From a checkpoint of a small mixture-of-experts model trained on Wikipedia: 8 layers, 6 picks a token.
Below are experts of layer 4 (counted from 0) of a mixture-of-experts language model. Rows are named router (the router's row for the expert), up (a neuron's input weights, with its number), down (a neuron's output weights, with its number) and show model dimensions 0-255. Each number is 128 + 32 x the weight over its row's rms, rounded and kept within 0 to 255. Numbers have three digits each.
Before each expert's rows: a language model's description of what the expert responds to. This comes from a sample of Wikipedia text that the model never trained on.

# expert 30
Description: Opening parentheses after a name or title, introducing acronyms, birth years or dates, as in (FIB), (born 1947), (2009 TV series).
router:099073155106112120160163180161162135121124155177125148141141123139119115126093122161088189115154067084124113123174159148152089161178069166148099129109153154131143122137112167120069139146116122108162109109111143072137077134095149156179112141123137144179109076137071136123068141160128108109177173140148125110144107161050093113136169178097165102079101143138137098174124115187102107092101125082134108124148096185114191190112139116135130111067170089107134136139112143107112150158147140074070066122152102116152111084058140114138133084165137163119054098101129189090137198099117147146150151157086167129152051143155078091095133106126151107111080174100152126165145133132152183095107184081129164118129158129200170174110042096143185154096164097158112123158155114169125102116093161
up1:114122151156087164148083134154119169131192152168104083154113123142117138127186135188152131117091176139129087121191108120098132090098167127104137116127107170069095115137212146098137129130125155153098096127145105087141165099104117110090152132137103103141107087123108104143117200136155096139104108157069160132130145185111073150164140132071171110142053119181183047149135152099141122142114145130115109131155141099067157229082142094083132122132121127108183063116134166107112135158115147118123101117101114165142095129093095065147089156118152143066119123121161158069147099148119060137139183155160127129090139101158145069152111106174147108158195122109111122174216107149083133140170073147145164146155215067139148119110164137116085153097110177140139072129064157118110118079145133
down1:174110147129101122162059160083076094150152191125204129153155133122124110186190133123174150105083143166097138158124102104086166112114110111059165152149160167068154142104173141123143135084102168178125104111118145165118149080115148099134116155113123129113125105144159078220142127133071118145164105205124176067117165148142128141158184111095150124128129113174170133132110124069085106151106108107049180197097116120185150191134181160123097135147111107155117121040091123151093141154114084155115132101128074098128131102086126063141107136151083159173086078111141110166187138052088118181173119104141107159119111134116143105156102078146133166102133128150119121126162176111133176109132130103120105181094140085120165184073157161125097098129108179136093118128106125172105101137102109
up2:167143153134103135141140113106121137096094177181135091145127059149163129088163151104120130128103152134148090080154105182164142170116069128164091178154142179135136135124079157131154132088087143093104104118089145148155170132179115154112165125147108168165188119173032127136130132152132161073133158162105127097105113150108154131102171119140101110155122197148090155132106103105129158086092119119065097076111113087116144128139140099116124127117103123140112162150108143142046152162155108093087129124163133173147168107142166071133159161110097153122091155117111080116061124162186028110133070128093123131082074125084128206135110172183181192151143149152159126091140116072168165177120142147132144102145089096093146174146082072157172110089079166157142122069156166140153117168199109
down2:180108114084109154086116105098108195127131083084089101165110044122129162143096115199092159133158124124115143105096135087134139145117141073156145147120125133160089127112131140164146092116173179109072135113126149133191090125091080127121133083193115104139158121112171122110144067155092107168137174112154121077137134107159099101082214136154126141138112093157206138118061169170169187141168090120093086107140144071128162063083116174191137109163151120120137073178105150095165118089119091147133121165123202150143147135088181132181108130170148150055170129134076110133161124126173099168153116130146126156084157165096114118141105163132128089150144135173131134112105069124144093132183106093059138095110148133158175119128172173119150124182138072103146128135141099055179121134155105
up3:123133091112151116161089123079094214095123179066159122068114131146116199192107125137159156183167122107127102074156098161094112155119132188107130079166135159171089130119100137146142059087100081088141123150086087129133090156140142108133159139124135198129119116163136149167188083054168128110170079117104141102073167147120100186179088120163112157118145143137074054109109108109118141137112166125118140114155160087138095157197151135146110047160112093114082091138150170126096146058124093166122141129136132140164093096140150144109091101156107120148115144159150077160124159085100132150141179120217111131082158139108092176148175117155161135123174124132082122121143163120120141123108117098186155105090124080162138140120125135222081102155183097126094117126189096127154113157124163
down3:127158157102099177165131195128167143086070131152151067136106047169149138092061105148119120087080169102130129186084129064138131140121133139113045070106106150148125165109123078091123150145135108140088138141155140065188131135202177089106165083100080160147154164111087151110142111113137120154135157175183158119139090135159132134127133188104069062145121136102107097182116122173141130106146157078106156100111154143127134107136164113113107126118103174094106136187112080166134127084171134095100100121083138176134210163118120080104152136130104145154170099147111150060146110114152088156118104104140188128118131114148159123180119097163164102142135132160111145111188136092161026108162105125158169135138160136096153132056092092139131126120127120161187123168185117129091173127077087
up4:110151170113135079101121100079105154160190151131169120108117109151160141087130177157122115208132071114099113101122156118060089059192136121137097131167143083092107123139193099117173126133137145121172154135164130145110111131057114196134138093115075140101116073121149117122152119134153125159081099135082084154119161087155124114173124151124087110158085076137079117171124114119128124171127113093140110110071172131132144176103155195169115157160114101128073101202139141159144140128113163151075145117146151126162169091136108129163151142074104078097086188103122105093128170086155138133096123147088189131103109163120165143153130154088113183147114197112211112106143112102163114196125092116137107105138163125184149123180136147151102037101141106094129146133016131071109118140152113
down4:097189132101100103128097124132147162149153086126187163079133106116097123075166073174088145148132084153163116167137113153094130114163097121121113091122149128158148184183143137090158138126171099156125080112108183081151140088132086160147165150097067151173164154087108097105093108130121113132105158117109110175151126040167149163117147126146117153127136146163214128148149158114176173132141117085101108190088197095106114086154118122102102126161117128087143149164137133140179114136146164154087060126068104118108144147123169121157109094142121131143134143155089155086135111082103126128047114121125142158111079149100012085093129138178139093089152109098157140088182123129098112112117170171090114096139162152207158130133166093157157201126129094140171100157085088129097072120186188

# expert 50
Description: Middle syllables of non-English names and words, such as -har- in Reinharz and Sreedhar, -ho- in Mayerthorpe, Japanese and Indian names.
router:128081086124124137163119132136154130096130088135107077090166153089112157117147110112097080126157079122070100169100162113104138128116101091090099112110128139170101093133085154156103169121171085083148131122092094127121123125102095116104152183156154176173100151190135172101175144091119103071071083205069142125127149131135082129145180160081197091109123147114159169174105121170151078113147109090139162102134124159132149125092152130179153082157109105091153173148135158088103094141111175083103132125161102152146079173116171157097107092120151124092106084091183077173181131096179124089135162162104111096111107163100134095112106096194095087084136148099072097170146108122149182166091133137078181158165166113074094105116082107151094168118159096147157130101169092118055160137054167
up1:114173125163134145097125123161117118129124184133124136098130125203133121110105176125101132123136102139080110174128074181016140174116115098163187116109130184187108116117132147150175130198156132142079113155191124093144102168154142093119161187081155164128154145103163126126139135114152148169183101150134152129128094153156153160153160150139165110081173078160134114120135131101129099182100105155113173062082118072063095126122112138077120093118147196143092132138102113139142150093095136143090175050100112179154147103138156085154163079124058110153126088169070098097101123069126093154119133143127115124140069050148116145167119049128121058101126115118101141105104138135107094133119085168147184143109079092122103118120127156090100115111136104150055099136094103125055154160082130
down1:126139100160141135126158145153072090124127050209100129145075101108149153090130227100163125092156105152111120130113104155103122128063131150092114173129162126199112157126069146171130094139142118168105094157137187105128088071173049148138108107132131133167083114144110160131138173150146075152166130111081168078135154075130136112108131105103143120126162168098152121144099166155151078074094095071151163107182089139129158128139115147104150128092055066150122141105169169084144137145074204157145110149077065110112131112123174133125121134117116126147125132122125149158117150107159152174181159175141121135074137187140120075097133143151115146099126135107103119151145133102172174133120085130132119164115169096178160142161096156140089085170213126110117196141162026150121107088166107
up2:109143124114095183087133056105134138100081161146153119133102135098140103073110191115141125106084113116132125124091151164187091163164136138102206088152110101060111161137124108130162119120087111170150109080137158148139144124150173093115114168163114066099110130096050167114110122121159100115088134138077131115137036110164129110149095155147169147140156176102173150143124149106099105149108104198212115167144179061150136136101107124138103059186096115097096124131169166200102135106098187136136144153109137102181151128126141134152082130156103124103180133131110146107120116137153112142088135117149164093160122158131136133179137150184205092114155083160105125181137139107084166117160111108072151135177139095074073179114086181157117156096102158171101137140142160149178147194048110
down2:088082094098098177089130140119127147122106049073127161130121130108144093140157124127110170109103105137110140213151063190093139160125113176182085196085102131063127123115117207132116159158184182178152108153152143094093117121164122144080128120086136152158161149129083152127160091103119135093153128114197137099112148137058148125122147093143094111108123124169160191171136176129125118104142087096113165100128133101146083112091121197130065117132128154147126100176110130085189161114128103156119125155078087151151134083141133115159089158123101056071096135129138137154162146083101122138105136142081133154150161152181108130148130080114201166169125140077107107188089162099148122132162125144110118132194114067122152134074126147166084155153161095152105102068063094100180112196131122
up3:131129145118135188123133139130144077128103181164092127144121114132156110177143133118122146126153147149112116165124061110125131126139209127131073142172139080128113126096163147110081139064137180142114116111136109137171152041136104078168154105173150141161126146062200091138135071108156178189107137129149149163088144067107101134080142152162190091108134118086171083086042103117124114110127079144147109137081133077140096120136136131168164114152142126121133142156127184178133152068121112094098107117109116147107117112147141179087138077095128153165187087137098094169082117158156168153104090136123044135112042088158109123189146131097113100162111153177137133100088106132100100151147131130112048158107061139096102149135151172147119060186102152083143155162068154163143168107097162
down3:098139083129094070148087146149133128096094150118136124188134169061129146187112132138140121130125122108124116099109095105135178114054108170155075140159114163132190157101085124159139109130133166168128133147061081145124133062082149103121079127094083158094113138123082138111119103118143140121096117143103141110141081111112149122119142147143199150124129126139124188170116214127095090127155165138106083164169144126116163144116128076143127118072144155093062123110167169077061152140073185141165151110160122124119092110179176134079051109124190103115057132139127138153161149113189102160130158160137156090057107157136087130147140084148142113158178151096148188134105144180103189139115150141160156155126179120194081078145161211102128089096111106096106135116147126098087123203097107
up4:148164134150107154145142111095181166079096175123045137126141141102132123151083131186116110077061167119087094176139123152104147092093124112143096119168104145156149129170132104142109158131121147108117153157123076101114099128155122105117102075126138090145163133073093106064122136128113152109129151105088073122112110137173183142131086104152140132172083153134163125073130193120138163121124091121108112115102154131100154184079115108134085131087138130136180144121174078130147083067103095163166090134180126121057157121133123128170136188170117146094145114141118143146133145166162153090129026173113079122102198128113180092150120052199084135165123138044160153113092062148131081136176113165144130119185135078136154144129111156108100082161179058153142143133101174124150173162142065
down4:146121097075152128129122131198082084078181114118120117140183153167150188177075077139118079151135132161198155134141139121119166150126149100151098193134179140154105162145099119108094108099055109174000150130143043191095149140115149117126162121117080118166112178149086171130183160137121089141137143144123089142071101118163113137099099079135139184131150093121169139170095102172154059085150143130082079133136149171082122149115171142172131098173089122181142094138130118143101076134117119103144177110119136153186119155151139134145125133155097107104179122148105172173118111128121104130117109081093125134131143142153055172124154066091097142211145168100129123159066096161152131095112120104141125105149096124109102136170104167125139122096147135106169123077094111113089129140136122

# expert 43
Description: Inner or opening word pieces of foreign proper names and first names, such as Peugeot, Paugusset, Ben, George, Lee.
router:143121118092137077125121121171118091104108089170083111115169156109102093116137102109113173177159115084145086134104140123121158083188164154133081131127119196110071174119074125148167138147197099149083099054125160126121072101102051090120121132119134143157155150161124169091144163168184111147099129146109068133147084071119105124134132130109164150124112097134171123147096151196103066091120127074109128182144072153126177129114171075100126189163110107106141176143092195088133134101100111108106124129099096151182140107197180137133122082115108052093140099156127121157114149084126186141145130147084138185115098148177151161083103128160125126159145170076103129189123167105110177147144153058096171131173150071152133085102079097139164167146104084139121105166180118154158115158149119
up0:142109193114109194142118135163136136087165099115103063101098183152142101081154114122157146179123117123116109109143098141104100130152076081030144177176131070123057130076076125123118141159138106169114169162081120166125127136135126184096096093107116082165097156156115141093173113194131144185145139113090094081103152144160163165132168151111113142080098169209115163195129144125133143121169116123098154142168144143181109178142109133162150118150169188118115093139144166100071094127133151110130144140200155168110062140096177141112161122138142121112116136151193130123083129133126129127170143106114142107133139088089145074137173124146073163112085181149129053108119148090120117083134087125100126172094208098077099141112140061118129163106143165083092147095132086148077163164100092
down0:152148073165100053157088123109124127147186096154131073101155061118134130176088170156154135158115108148148070086067123132127136165098148112100134125114140181116125117165133162139133021162100154111156082147167088161166132129121182166127163084088121081128216091142156126194117115119121086087124167122165172117164173176126158158046173174141114128145122142130092092065119122096181109099129104113192133127121187125158111130145077138145154153159154140153099145127161095111117169103166134123151109126127163071114109146106111059115093204115131134120166181090154108071092111111098143137175115128156124088088148108057116136161126110123149099121184093145130191128142183140121111099149123175087093122139120117130102159090159119076121109083131109179130183077144154058117127152121107
up1:094105161107092086104120165117096095159128090057144169119080110084142055106067171142161140095167146132079109073207095131130111116176149117189109126108123177159150137138086097129141152167090116049117079079100195149109104149128147166103148089117153113112139166157113079117163118148120146087080219186120074141097145134085122141142117069147138158151139143122110106154109138132161151131093098110145191132110106213111120135112196158098092161115166111060116135125092139133134150136113159186098121185165135136110150142088138132172109110152119092135126141142111140113152137159172105121155100077139165194049145102041104118067126146113169102118081162205141107154135144085099152108109121102164102151162131124150132151117107127149119155122201118162159124127085131078179134103154159
down1:112153130093098152126148100088109125161131130137115152131109130122150131126147125125096109141156177148054150093213094140141134113162128113126127105093133085089158140077104105127153142173151082107158145094097155215168143134130103141140165129118153110157154113217126143129155104128126125207104124152100162153125186065166148150138144024162115123155132124065130158153087176139095087118139137117122146200140145128112114142157155085147097123176126143123172123129150138098168137101122165068139132153131135164109118167100180137152090127150103096132109160060148082120155111064098118105116133132199117169094149095106066062105173098167142151076094183131121073120113142168146068089060152055091116186152156098167142094148191106090054165097119164102136151137078110139067110144141171
up2:114196145105108079151161118178101153147133149190135124145154122095101049079145158119106144151088156126107099164210121109155024090137143095123106131128175085144130104089107109159103110109095056163123085087122079137159159109131140094130086078138169142125118100081117181167132174105147104124160064151119175157133104158121130107123123107121145185165158078137167112134152122154141101159101228129102153208152091107076142166136115147130148111107126148126131112163151087090168131101084184055134174107151134105215069147126091163145146101192117160121092104106196110130171104184136097118104167114103103162104132149151160093154196164140141151151138158192127174102153132160110137141122123145087083125151113132103114086117127075103135155147100167106146105119132116109144191095146165
down2:061123119115143137121083119063116133119103102140131072071126173139128107077096118153157107099128101135190129100102090184097138086159143169100171132140115145152083113154128128110101094121140056116119139164124175082062085150150124081102109150091133165093151204127169201152157125112139135131089084165123114139159166117125181100149138118111145115107158092180089137066174127166059108116109176123129143085167098158124172140084143131168185095166130148143083121124160105127100113103162117143124133211051135094105174100124169084107133055141136157139103067179159030165132144107146114126140149122132153147148076150153122137170144132071174184111113148100129167131129109099195147130089192136148084088140057150123111144158136121189123157138136115204137133127113086129088092143113121
up3:084133097155149112135162110131150043125110086147113082126142112076162100143129138000082098140138115162113176118161177151144148113090180197099163164053127132143117115152145147135169179115161151161116115142045117129098086064174119079142105146140159042118149068079147126134110119152095085120127103114140124147119141096131126079134115102123111099092111075125137132101099084111102104110120059137208138154152120147150190112130122129101118210139175116140173127107130147067129108130093120162133177147162095164121155145134127120198103133126189150137144202135124116151151106188127114120177164112133170122110137136136070160143076155121172164096132123176113115174156152111151134142137145078109131187082124150145224132174119157124125123102110138069095133132152140122114089170146171
down3:188114140162175133058143100092154128164158117175175117073106152120120165150110073124103125143107064174078104138138194153138125142099138086068172221146170138141121170138122143140082080139165109103068155151194178162158147147077142109044129132077108104143133118138148109127112162175140081149133079117144135137067085107119108116170125078143190122129118075152128122083167107147117166081124084150103170083134090137154104123133119100078082134110126052176134212110077103146146121069130164161142132093181106101145071124101132135091116099150178167081099168136094156149114055200095155141133146171136142119085128139135121142116124122167137141080094152086175102211158110130145164153149126104070184112129176144135132102168130144101110121105141110116133111120124132136122124146167135